Weights of a small mixture-of-experts language model, trained from scratch on English Wikipedia: width 160, 517M tokens.
Below are experts of layer 11 (counted from 0) of a mixture-of-experts language model. Rows are named router (the router's row for the expert), down (a neuron's output weights, with its number) and show model dimensions 0-39. Each number is 128 + 32 x the weight over its row's rms, rounded and kept within 0 to 255. Numbers have three digits each.
Before each expert's rows: "comes before" lists some tokens at least twice as common just after its tokens as in all text. This comes from a sample of Wikipedia text that the model never trained on. Tokens count by the router's weight.

# expert 44
comes before: "e", "o", "–19", "an", ")", "ar"
router:090128114102108125128140113134158070123132152093142133144152179064132131122113121131116111140104055112126110126136179086
down0:121149128125181127168128088212116090122130116125151120125173180076100150149115115057151125125071092196146143182200127154
down1:138212127134153150102145134155149155074085097031138111128125134072125127171129126111043190088125127023063128127141131083
down2:075117163131144154058130118077129127135136122212135222145144129134132124113067130127128196216127169236092122125154133089
down3:129115102127117101119103123127124130127120108088128097131129152128080128113127125195143123109128110078118075125123108121
down4:129136070117142111134117130112104113075124140147130109149143130126124132173101127155130192136116129098121130130130136110
down5:132051115205128119129121128132166176071130146164128130130152119130123097123163151128089091118128112085068126125123135113
down6:127141124111135128129130131030126120125093162164128133186120119121132129104130089137128127152127120129126040146144121125
down7:137116152101115139126128130134165135115130082131138118140130104191135131130128166063147128136148090172128123101201126160

# expert 63
comes before: "ing", "ure", "le", "her", "ed", "ers"
router:095085189134105107154090099168147115154070141153149116146151125099070131095097136098134084126143160114132116035140142115
down0:016174209100160119224169127110130113175166108073128120149199158154122154127123127094096133126138142102101117073128072130
down1:091134127125148115154133140127127100130123148106128134099026140138127134129155128125215135126123129131128109147131129129
down2:130133125117120092129092144120125131137131084178095108132106137127148132148184072234116124129225125148098127131143115120
down3:147135146119123127136154138080123110121230189129126129184127137138127174102157136066112127174107126199131131117101110130
down4:167047104147109152195148185098255085151128129117129079119152129100208112128124129122049127155112089131131127107107133143
down5:154116127126131122104104093113128146130164132091180126076157145149132131129148122126034151119141158128129144151123106172
down6:134135131125134114115108128127069070197170107133124118128117138153110111128128128122104138158118107034124110125124138103
down7:128232162144135145128182172129127181079170204217125134078134128130109129132124126238129161116128133125126130134128122119

# expert 26
comes before: " ", " 3", " 1", " 2", " 4", " 6"
router:140106102134144152210160086075112134162121106127121182110144108091165178150143149132198118086111133133107136072141077092
down0:083174139123126094129128128124188187182131150149077121119125130124028106080150128173130129184153127116146129128125128119
down1:130130116139112172228113119137136130084116115134132102127093120190233100140079131039074127128128133119124137045129129127
down2:145106110141134120154120131091128108131155123118137126137183235129125128115060129134129253115133130127057093129121119144
down3:113165125168152130206111119083073086119099150124151123119041112114101121085064131112128073110098114130066158117136142167
down4:137119096128092121062115138194122143145232123146167240129112184110122124135129126126157117123067128187135165117161128118
down5:131140123129060130073126134177130127086144143126105237159102149110124126129183122087152119145150105154126073119128118121
down6:132117166248117159147128119134122110125145075120125104138033133143096131166157140121129127121094133173070115125121130186
down7:251140128139126123122128097116117099133103126126164120163127103131126112141108137074138111129128134115017135131136127181

# expert 73
comes before: "ed", "ing", "ive", "ex", "iv", "bert"
router:090164098121203120149119130139154104173148083141090103082115110081144112146141115121080168195129123122123138092133113153
down0:125086075085142188119112110131163134111139131063126123127134129192124170128226067139054083079141142128127069120208128137
down1:125134025146215134113102119125171000159128114129140120184139109126122113152137128132110129137129134153129128107157144079
down2:103118140151079155194100128214111129106129101129137133128184132099138170177126125135173126117146151130090128133127076105
down3:128127118154149127130108121128133124074129196127146130112063135112115142131098127112038127164127101121134106165107127126
down4:129150158125166111109099127138128158212130123037149107127171130118137111103158136126130205163128124136130124053118174091
down5:125129147130133118137131104100192138133170117128104115140113128142134119140103135079143129168119107208128126132122127102
down6:128146106130099119091181183147059123052163124083177159128129172131119116129198156129125127119122126126180113076127121020
down7:105143121121157125132114167168124128127136145137135167173123168129085108139179127094130111128067180136030122152104128155

# expert 81
comes before: "ia", "na", "a", "n", "o", "y"
router:184133116092090148100171117146149104118114164094148102121103127148089100143169112095148166093108179151103166129085110075
down0:141119113200129134119127128117157153129099109112127074144073147142126135115099128180117128164095137120124142112103082149
down1:123125179146144134122112128153123122194129201130110125129159116123102130029116143116113182093124171123117129122121204140
down2:124134125127062129148231131126149127142130138182131144026105177129231164108089129122134128118126164127131162126128135149
down3:124092130132085114027110116078133124132114125116130128179165143165109122081127165123040183117155088173117132117117169132
down4:147127126108065108115123124072103146108182095142121127127111127143134121159147125051167126129143131087120135125140132109
down5:181164129160130143122124128055106135131106130128076128128119144106163103194129146123042135129127083146114135076190132255
down6:120131127106131123070118147166144167163122127137127136130136127163163128127117128135139210140097133137129149110129177121
down7:127120107129148126105100129131179133125155038116152135139124151125146129137125098128118113082177131196069097125132076135

# expert 17
comes before: " of", ",", ".", " in", " and", "'"
router:169180134081077068139129152140095107069122193074157090142153150204148070133197175138128132122148119083092113127158093147
down0:129172133139138093166151097129127060100158119128162148123139034105126107062105130133123114129138110133108157128036170197
down1:100122079027138092128136128138144127107120141131129165116125155109119121137106131122128034255083128124070120131127186213
down2:129117129117121127082116069127114134119138131128125087128108131161125091121156076128125204131098235074141129119125146127
down3:125148185215161118175136128130147150116227144147158122109130092122122138136170078203114125128155071135127160166127135129
down4:102103107145123144141103115126118128136124128126140130174148154120127089153150114139128140136149134133118111170163115126
down5:131217215090166082147124159109079140121128107124145102167160125133085129110039128147132130120166127130143150133197124123
down6:179140151101156122102073125156115147131168102119123132166090136211129126084128175173126119127187226126132183127172180119
down7:027149092117177163126162188137133203199130121127143127144044110125126116108095111100211120128119098150215136198107117165

# expert 127
comes before: " of", ",", ".", " and", " in", " are"
router:122106139111130152081090159121118158086119195113114070128144128127133113109121147157099186167089151147118138106131105122
down0:119129126118128117128129016134126134162134129122048127125122130129211128132128129146124129127041131118057106131141136123
down1:107150141118148128113113130125145128137101126076156139202123098123128000132154127126121070119137094130132119152212118228
down2:072123092127143188123125175128121157084106125174135123138116128133127125127133130122078087114128125119158164078126128131
down3:169237115140157128117127115012155132127140127071126129128192128144084129128120124131129131042129121124220135126127136098
down4:110128145128107127114148126112134128239135129108123128115080086114129135112181139126134120113119129220081125109121129178
down5:179188140096172117124168126095158125132096129143143088126123133128110108129084117124104082120130120203139136126134165162
down6:125100147129147122129081120118160129138069150151116131182193134140128120126129200119179097190224126133178174115131181128
down7:148142124090119125126126124139123118152128125136103130190147144128128121094147116136130168168128140130128115149127133147

# expert 118
comes before: ",", " |", "'", " (", " was", " and"
router:225163136078169117115137149138150170180144178125151124157120083181109129106172145129116135117127095113086154081149141089
down0:155169070146110117147136131193115133114134117132088133109093119139137093084154083158086125143076058117136077156121028128
down1:143140127130242073152081121045153131116144116139104199128128119127131090129116107127127116140133129125158129158134201149
down2:113128049152081096128127128114118132124122040158124114015091221080160142130146197104130132123134226118132134105125139126
down3:105016139231175140125207117128131155151004088198126129131142134178142144079131136129097130127106129128147114098134128102
down4:132128110081163128113131122143132128093155134171207127132119021129110152121131077112201119122066117162130093129129125144
down5:105128142096105136136117091158137126132180128181099123120136125148132130130116125128098124127043152125096123122150128128
down6:134132055128125138151146129102187075120124050126102135101164212124143133140125133119130118147110138104115123128128129178
down7:138135130136132143126236128087156130137162163133162087147125136123134106130123137157112128126141123141129136142088120124

# expert 57
comes before: "al", "s", " of", "ation", "ally", "ated"
router:115084154134102154132114124122115112116109123128174150109126181171104097082148152117181048205161176119169125179122180159
down0:130098223103140128070128150183217125100111101121084129128126103128127138132059070131021081115103133126103110213144156158
down1:166103122151160123052221110136124168173098123080144127166166162128100129132106167092137120095162180154128135123147101113
down2:132097133183125108128135128162161132129135089128129125115201129116131127138177141176124126072046123158140118141112135128
down3:118160087135129123127101098104115129127140127129085189135127033128128197106129092127117136131129111130136176114114128160
down4:123043145129151033087133101128168132150076133122105083116170128131069211111156155135126082131223126087142124102172136131
down5:121231018139125120118094120129187122122191117147067159117132117128107126130131131127099130134130200083047127170125217125
down6:127190162154202137167165119135161128137119217134131129118125077154123084130128157129154128126116039169076130110138150133
down7:129175158134107122119125120117146155163132131174041163134133130129125129179124196226123204132128089165137208192120105136

# expert 40
comes before: "ing", "s", "age", "al", "n", "g"
router:173087133096104100143081100078132134137081090151126153170204143122137118093174126181172101146082208072133155108128147108
down0:128099126127131112152128124172135129130154126143135173131115153114113146101099098127102122226111128129128146147131124084
down1:136102090073130132165085122084135121180127160126139125126103103141159128065141126127166134129074107083132089128097136155
down2:130140126129172123055093123097110128132138127141092134129141075121130114120127122125102198119127109079124127154129138213
down3:106135118111134200119217137125167124111112142091091160088136126130131162135172224123122119070131148220131163128127117132
down4:129125109080118138126085127123103133139127123048102130093209131116214125063115121108129160122127135202090133135127129140
down5:090198108117129109128135089157106061112122124136161107168126129087154120134118146169117129136131129127128133069128133143
down6:133130137154167208116128127122136133139103025074130128127125130128127131128131180101223127120132131131117121115124152125
down7:128208074110129127134128125118117144147080107103140135106135136121135111129138195145134127185148136128178129139215123000

# expert 110
comes before: " the", " ", " a", " S", " C", " football"
router:111192089113088104123149163126155128099178204019159108159072163057018105127135145159129187107154123115129122168148150140
down0:127063072196116131076082136168120132063185142000185113129136126099119129163134119136203173118163128132127130089162137141
down1:128194041145123135124092246121139130069143130131121162121109131042129069143128128118121144170130117157137126162119126129
down2:122184129116127131092056185140129181131142098121131126128144060158128117134068170155040097149204121106128130138128131122
down3:047183033172129111154148120095104162137128146133098194137118126126136075149131023123155207122129133234135181072129095126
down4:127193124126103113104116096120106184128144218120104126133076105128012107197130151067123189084128123128130156148158122119
down5:137136127125138089135126127193128127154133096176087113119130100077128122132126128127134127069132122076128163120129123111
down6:126143071136133155074155066130128131173127132115093134089122124130152113135122132122118137132167126128206136119094132122
down7:156130131121109119150139142100131162128136125123130143126125114007128047131075116255084111125105165160099107108143128129

# expert 72
comes before: " ", "cc", "c", " f", " re", " p"
router:118122110122158143140110094107129157158154134128072152130214175168174174127105138129105160195166106076118071112185161142
down0:188113069056127132153069120080156116089127120032133111165215129125191131122088102113153130136174141086032167080130161124
down1:095092168133124116053145115122158117119124161109126113128127137086072126101111160164041129170123118122134110125084136178
down2:131134124093126149125132110129120122147102145179138199051136105077133146123128128129123128091231129131134067129171137120
down3:103129115128127130132110124124131126117136157128145162119042099137118103149133142106107118142118203123129125124134123129
down4:074118127143128163130102121127146128127126167147128133125011100103128121149127114129132141112123115156097206084116128117
down5:140123106086217083110105124126112126129107117118180127160111128111255135128169131113124136144168134181132113126128054129
down6:113086124068114109136141099115160073131148122158142132107148074151127129190131134087127082129148119141102077134117122131
down7:107122134128163111131148125158123236109091201059096114130181125130140124100123111101120126123126156138099133081128125091

# expert 59
comes before: "n", "ly", "k", "r", "l", "ter"
router:140104130141128123110130125126089114165115128186125047092170124148107100113166127116183161118103089128116120126132083116
down0:117109129126131121146134086122128215039127120059160135201115126153130085159174169124129122095113128132139127159107140048
down1:197137127133117098127154158124200131134203143146119131155070120127198175129126153131129126131167128089130181112120169194
down2:126183128151143115113087175133110172098142107119125160116089095130135113103192107124152129127088103111124000125124126120
down3:139132122129169128155125191130097128127132129182128170136158058066081129180222129127131129164127137123025184133116137097
down4:125130127136063134131113149124120127115126207097053118120156133055140170121144113081135144124138132139183010163128122127
down5:127139062155149125138129161060133092122139122111129144125103129134147141119131109156130124138178124216132013110113129115
down6:177162124132120128121193145132146123123113085162136120089135120129086116133084127174125132076090130107113122112127129131
down7:117135171102143169141122232195131155138145131117201128118126162129120115163110136128113188143092123155126143125140126126

# expert 105
comes before: "s", ",", " of", ".", " and", " in"
router:147112141097103100135155108146113179109111127097121127157183132181151113099196151066095151125082141117092130096125067135
down0:153117132096180131091125051150163095080084129114255171128122119128176124124133128131142084125189131049128052127115105129
down1:092133127155222096128072130110129143119135135129134136070098123142102205112196136131122163118140128117171127081126126164
down2:173119097081082180095144094201186119122101125112105127130129186129124130137105058140124111124125132128138076144098108132
down3:101183130104118133131121121126141131079159112127200156129129124131173127120180190064127212129111105130180160107161142099
down4:136143122132044111120098126161092135109056138167143167129128201129131095124120138128107141125121164128158057126130126130
down5:172129112118131123132165082136153126127134168089134091175194126154130089130144130146123127112170120121048129131221113185
down6:130118139133135164128111217133124107139109137120184096163146116197128129138118148081109130147142133190030129075117125095
down7:022139204128150173151090130144147121129123070127093158141076086142217119125194128119084136130147088129127138128057072171

# expert 96
comes before: "|", " |", "-", "–", "20", "19"
router:099156107106125118177154101115175124138120098113087186130134114089116113097105107159208102129164137101141119157077073158
down0:130107093098077176113131169142125123087118134096153125129130128145128127093097077115128133147125131071127159151108159180
down1:120143110253107107151000132138106133119113102139153125197121141112104124123125124129128130131135128134164128133125128125
down2:116117074121140124204150155078089044127124131118139075133129107119128248131109126183124126130127127162126160130099130152
down3:118127142098129146059121160137138213127067090122127130109113157127121127151085124122131082085134089096205128110201128129
down4:125112185125101136081129120127128149128134132138185069030015160128137115137032148116111060132129128127145133125133108142
down5:150147123012102150038129127139122108114128113147145128125128136137116105161153132104157120127127161143136125114125128132
down6:139132130130129128143133127123128113123126129179137137141179051126130134227089209135164079068128132132169171105137172118
down7:133129130127114152098135125106155116129124113118125187127136138128124176071127198118128082196119076162138131128128133179

# expert 42
comes before: " ", "ly", "ity", " f", " c", " re"
router:143095108114124097112062122163130105137166182139085107059126136200136116182200136128112177207152136124108144173128131152
down0:114131141126136128128121061131124094131129167130183073185130121088131116135117111079136128225114126121055177142101126092
down1:127118128155127180122128149132139124127069140112122145130129206014130130177119162042145069110135041127126089124111151117
down2:136097137137134137135104134118138179059156139067133136099144165123131163129147117123190120130135050085198126145124120178
down3:129077068128141056119126090002141116245112092129200126088183118128053128078104137128146129046128135209152106131142129122
down4:133129089153134125130006103120153176132136124130124173188129255127131176144061234194115126173135186158160130136104115128
down5:125173167145063191124135123109111125115187129235154156125118126194174127109128128136155132186148115128119141093137125128
down6:125127131136126195127132072135123129119139131107137128129180117108129061244109186107123125120181109145103196120135100103
down7:113047146060040128057128128172089117088233123126134141122093127158123122144168109142119097153147142131158125127124130122

# expert 18
comes before: " the", " a", " his", " their", " an", " its"
router:121088055172123143111135115167105100157143154113086167135132164111146141071081161112201117113147153123132089103135124129
down0:190099127126176156109103083100116132143201130123126115131135124185134081124130102125128122129145137130083124110129118098
down1:093125167160115155103101113146178128113130129125138103126141154150128153124171140156131148127185170204116203052119127135
down2:129160183153112117092130128129129118109180144112149087129116121219118084161131133114128120194150142128070123119212115119
down3:133113182116144088129126137076151135134130171111124163122147122156125128121168125141155126080072127122172109091079049139
down4:128088122202130149102152119147147128162136040125150135127128100127128123136138100122126079150206125125067133133122106213
down5:177163140124070138134127090131158126133170153132118128123157129135166135085128130071124127120134129132049128152078133123
down6:115126108131150089132026131091131131056125148135210128125133032128148109122145123134130129082170128117128141135129131192
down7:131136119130132117089159119135143119173238117205119131164127026119119127129171127090169073199099133139132144132056084124

# expert 22
comes before: " the", " a", " an", " well", " his", " he"
router:166125114117085150100164111112135110140155140076102087169128151125107177107112125148140103164145102143150107063160136173
down0:070193117121085118136125144077143128089121123141128118128124123013129162148188061143133129121130138127114140125062137127
down1:122116116125137135142132211143142086216109127165106127112135131127140127129205167123104190127127079129132128135184131101
down2:121106125087154127168139166071128108158097131159134107133103149155124131198117131127098124126127129094127130156106117084
down3:126128119159096110152062186082124123120127180128130129143119094085165128134125114210130119141131114109195061131133139082
down4:127086115134128093130170127129124082114083113113091090158147126082124129142137098146146156105217101128047145188123126146
down5:136101142129128088135188081105142040123127134127152131111138118155112067098126155193130125103128169131131167090177137124
down6:154131092138128073089124134201124151132127165101133142106125145125120119128121129125238130136175128110124125188140174137
down7:121144126109128146230147150127027118104001035179134145121124125120163148127069128135121084154132138108150081133117122108

# expert 113
comes before: " the", " 19", " a", " his", " 18", " this"
router:097114076152132108158149149163110125151148139091057179171068126080129152092117165076204081070170160147116161121128170139
down0:134159125112123204121195127136121134121134135087109135149135146128126127163105128170018165150099131128095074068133168141
down1:131126133129114131097016146132130128079175112145157110134110115125123173134127153130175134126110097046131128126099128207
down2:025169130053128157128139119131127071166137029238206161110130066132123131126056093146120147153135127115154123130120115126
down3:121161129126086129189115129115118093128124127108111076139123120130134135085147100082153203129126127125125189055118142125
down4:126128127077070128115102156116124150159139129155144134108122148145053135137049164143130094201096113107131194134132118039
down5:107113098136128130107170135144059143149196091152131124124133094126157152255066129124083127147105128211103170123132121082
down6:111124132008148192128125097126151130144110101140145134107145172213132098128107082078125132163133083132179120116128122122
down7:126127117125135094124176132125149126112069095128184127194205128145110123127124137117074061132189132127129129129128127207

# expert 31
comes before: "er", "le", "ers", "or", "ro", "e"
router:101142107118134137119133092155122122172103113170103112178158161096112148086112208148089124081053173088164133106097104112
down0:137122076130116138164108161166164130141186120109128053139128101118117163165120117214119104145133129106151103141148168127
down1:120132132064109106146137129250138126136126142141119124133121121119144096127129128128126127147132122187114139155025128123
down2:199169154123106142129083117104128105128094217130205132099129128087170135179090117097158159162184138138150172110131088072
down3:131112111134255129136105131149128081177114127143135129080022134090179150129153085132128138131196151128124177128119028144
down4:163072141130130128029110130130128107129176134106132128132098121185128127114123134126179141143184148128114129183131123149
down5:108099134071110083149131120140099188137194118128138096067129092075215139190123129136088127134174124127122102122130134162
down6:121139127130043165092128158103143131087098147134168118118111159183146126134126150131136118128144230149127157110127138227
down7:162114130092132128121131100150052130138143130106126133132132133123113114132123090138075124127131119218010125123128118062

# expert 117
comes before: "ic", "ical", "un", "^{2}", "y", "or"
router:116114150175167168112083145162148127078098146124098136117158139156155127164091162081203144117148137157106171140134122119
down0:117144127126126111108184138131103124141141136122046128152122135129132130163121118155127139129128127104128120129120134130
down1:115115127126129124117114152104169077159128032047104207149107128122076093063137153136128119125123156130128072125113145010
down2:161127196144143108115095123095172149149128137163119110131134069142129166122140128132127066131092128135152068128125096068
down3:237056095104064097087131094128136134083136132165193128129129121155127144119111128095132124127123182133206143125174154136
down4:131080127128127066149068131142156212136153082126090127132106213162153141131137130134124091061093084134050075119140134098
down5:057109119123121191198084129113123118191131163125063166063126135118131188129125129133135133129127133128121125126122137127
down6:056149147057121124099126162198130117127149153130048096117117137114105099114128149115120033125137117092098134189087138130
down7:221128142130130156121128134036190143131131101125150137098162130135207164143125139083112126119144042106129155087073141116

# expert 84
comes before: "s", "ton", ",", " and", " were", " of"
router:117204148181173120105152106126127169084136190150114125161103074141108164119124054114106121095073127138193110106063141094
down0:136129128090127132129172248163164112101089144167147184134131142134104105074118146097135228124118134065143129131070169109
down1:126125127156186129034130128128105127131111130132104130158133127172127130116131146138083130127207124100121128135136128075
down2:156109140130131128211137126137108110129120104122181090128119133139211132131156142125186090091138129115137114149116145188
down3:177139126130149141119130138118133072064139123123036128144131116000133124129159052190128123186112123124123129129103118127
down4:108072130138136097180178107145225125124121124130198146128134129146093162113075117135131119101129141065136134131156054095
down5:136095176137124212159129126098129128169132126095130209085121134125145131066128164156157127127159104069126131125143141052
down6:129125127128236124131138114074170114069167126116128128132162127117145145245211192110141145133197042141085144116131121123
down7:054125166100126204135128122108089144087116156128081137133141139128124128145108173093022122032126128112123154077145162163

# expert 48
comes before: "-", "\n", "|", "|---|---|", " as", "---|---|---|---|"
router:195112182051147083133146152110119131123135175129107075096118107081142172143133101120079133108122103111100105161139165113
down0:140190159202153139103113181131128131129118127151130126129113143087126112055127117126125105173185129012129180110124129128
down1:135066115136129127063132130107128135119131125128117130137157106203132109125109131119137102134195159139105078146130141107
down2:129147130128097187123126127120128116090125166129106130129144135063188037080135072148137106119139129112128125060126129140
down3:170128158131164137147094080113129212084112114128053173066129113097138142160111159141125139121117128144103154126138143126
down4:129130124129014127124166128118126059102139134132128106129115146122134136123120128118213132128122010172128088113163147093
down5:115135106106124126175111129213106099043068077113111127099122129148124148147129125155125181150134115129155157163187126126
down6:106134123062128134142199119137130110129123136148210135146063237100129198130190080113131154122173072115120136179126121150
down7:135129120125124161161128127129083127141101102133142210071128125138134133128122118255014010128187131076138132130168126152

# expert 108
comes before: "k", "n", "d", "g", "th", "ry"
router:141128102120143180062146111163144151173100109172097068183141114208134129149166099147157136151103114141117149133162128129
down0:125131113086180132131126127205140150131130128128129128134129066064155134087115047123181043138158143142132121086094059120
down1:166132139111100134143135188166192101129141129128124187162143203073129126094131133084035151121130123155118107103173125128
down2:125184179129164172125127138129131131142163127142127184108183194127132112135119213170120139135083118173113169032134124197
down3:128175193115124124135142129151127137111127152126116127193128064175154127136130103128093165141129134163128125121153163120
down4:145128122063128243108117180131124127018132143135124133136159141130122140214125129114130097146107142160149134188170214126
down5:127113127137125118129135087113187136144128140127131133138149124129142138123128122126196122135212134153144131101124194128
down6:170108136128124126065118215090135124116086089138120111148180135128125156100127122152124126128122103143143126124136129128
down7:102143130130131123125089147176115133126136128110122126120147151129122133101139167138114038131139113193153122121131117079

# expert 61
comes before: "s", "our", "ject", "el", "ed", "b"
router:109154153139139149206145186165104145120162077145125136143111106160122182167133093059120092067127147151095094070134112103
down0:165211132207137129204135130099122125134130129072091133113048127094162115123121126085192124134154128113074107126169076127
down1:095104134107128147124149146132157131097129127073129122132134117129122087126135105128124115113111138130122107132134011189
down2:171139132131127148176134135124130132134109103104105125224137199190138153128148121112148146074132135142069099135144102129
down3:182139083166143108131121128134133104131022128124118119107124125119049000127143163142131126135125085144182113107181088122
down4:134151127128121128108220100130116095121130125058117129136211069123114148125116143134098089123093133160089081000132138129
down5:124153129122154128137161130101130117125128077126083079165126071129131129149113129126125145058122105136142106134111123136
down6:154133109156103106153130130107129112106066085088103166140124116160176136126125130141125199144130130131046109015145141100
down7:166138139054224136190168122127132130125132119211131133141129128140116214127125131118090093125120122140127128078132113190

# expert 14
comes before: "---|---|---|---|", "\n", " 19", "–20", "-", " \""
router:131134161135124168160148100092145131118107123101100132107125102101145189101101106165132147113124155087159167117122194095
down0:133133125170143127049052130138116129156128164124131160125140115208131025155107134109122128052128090090115020097147092139
down1:124196163126097127136167111136131100140209128141128139116129194074114128122125160160170128048125136148134112116129103125
down2:131131133129129125121163132145133130122131129096128140188139154137116136128128137150125031131142130126072104134128139129
down3:146078060122134117128130138128131129125127109037122113144133125107124075120144117140129154135071138111082105122025126123
down4:140126156130115139121136152132198088131160101125110148101144114171080119122113128129130145115150127200129153098116150103
down5:172128107117128166126122157193052113139173127156123111149026134160157136128126182118085198128125093090119122103132051093
down6:135160149122136110147127127068150136113146146152116134077126108156157188187148132164154102143132135107234124105118151101
down7:115129128064098126247129133140134126042164122135137129127116129139123150058128148112108129118124138129134173120086142120

# expert 35
comes before: "ence", "ed", "tion", "ment", "ent", "ing"
router:125116120113143142084143086140131094159102143165117184134128128089141127078097184058137156153169126089078185172115130158
down0:107139125128154117147045122121136128128134132128221135128181052142129127128102113153128124141134102125128173124200133125
down1:143101092098073128119080145173130179191145148122133127164134127138129137145129124130132136127124160142129125120125134125
down2:134127135126106114107127088123129214156176130139125140128171143130108151122121100129127194130128130182124135150118126000
down3:193131113119113115140147073132092127171089140182128089187133129128108162126094184123149116126124090099126107128140155130
down4:179132132193227113164125046152126128113133130129073125128176129135118132126140129129128128120130124128043144148122128093
down5:128123124225227114117131193142105146088103126148179105132130111133187119183131117165127155158104098141138082209124066146
down6:198109126095128128160129130148139127129077163219127127117124129125123025128064122132121128125122119128101134120143126153
down7:130110121103128131128130126131128132129139195158128127146200086156093119095131094098133084120128126146124127146127096129

# expert 94
comes before: " ", " first", " f", " re", " st", " p"
router:121123107121181095112134125148141117139186126087065123089186165141124158108164149134150131136172120114087116151170165151
down0:125133092132198153128125142126145112099122125128114127131165126165099120112163150131134134125128098076128141116170130150
down1:156070187178119134128131127133111104178195122100133117129128127143101131126136160161128126174128073145133089110133074134
down2:131131126128122128079151090116108155121057156194115144147113100094129118131122108116129129128140130146179255108121134139
down3:124133168132176131122131117155203097120126122128124104188130116127103106127107138123129137136130211133127145112148127120
down4:152168161126116124123120115121142137127139165117104125217126130141091129100103127113125127102106107107121228086104123166
down5:155111161121123122113113064124124095000094130129178118091125126128148117100129134191122130135122159121128138187143128106
down6:123197125131130125166133094131198122138191129128137127162137052129124147070143151148124160147109089135115156122125129156
down7:136132120126120070126162043135126148099098082135128118165140169125127131120139109229090140023122129128114187131126108117

# expert 92
comes before: ".", ",", " of", " in", " and", " for"
router:125164146086144071142103153153111119058159179069105159098123143192097079143137177115105156145108115067129144135182099106
down0:128096121168159106123097122128130123124229161116117128211100143126119087142137143117131129156119175087141125109128160198
down1:123131086126125112137124194124120134126089142079119133126125135127122123157171140181009132119126147185128123136128147057
down2:165131121008138127127104123146129121125000131127127147128128138126128053135128103206101128141123096163130114148165114130
down3:131135114156172125129127130075128128126133135128137132134088184126067176099130106130125146094135127121133138206136085102
down4:167161117127129135116125068143106128128130156129086122123153189124142128090124130128168104120133134131119127143128179122
down5:142156121200128123084092120118105114136114134176125173118101090131133128189132116116120140067205118126120122129124125047
down6:123114118128135161131150096132127113128069128114128108126062114097121189143122127125239124083152120136145198080129154107
down7:189140136133080129174142113127078131156130088129084125150113145112131129118116129102128095127141125061125127143170112146

# expert 43
comes before: "s", " of", ",", " and", ".", " in"
router:164129147083115071160149102154140152075136170103130125104154166205105118138190142119096125134147120090123174140122138149
down0:124161122131126115165151237193088075144134129117123123123127189131180060128124124022132127127166120146123081127107131139
down1:164070097146103140136136235123108037118140130127147117129116080135096127080171141130127164125110113125156133091130166094
down2:134118127054063123128149128088127111124133120103128129138126118194125098128048129118140087131124111107078121148141128124
down3:118135094105122152136121130127130131095144129020141114101211108119183117124126187072060133133129156122131122130126119099
down4:146127130046128105107104100127113165120089121117141127178157021129142145190114137130107076159107124122166111127104133139
down5:112167168152128127130128170119157154122004092149120127151109094129175090097136178128128098127144118126139121014132121109
down6:130131098129134133128129139145109099126101201125129127130128111105124132125131112131113138124137123023111131228111124101
down7:146091124133152140181050132146135125139122020154134141120152119124107124100200128159107128079151106111098131148134137084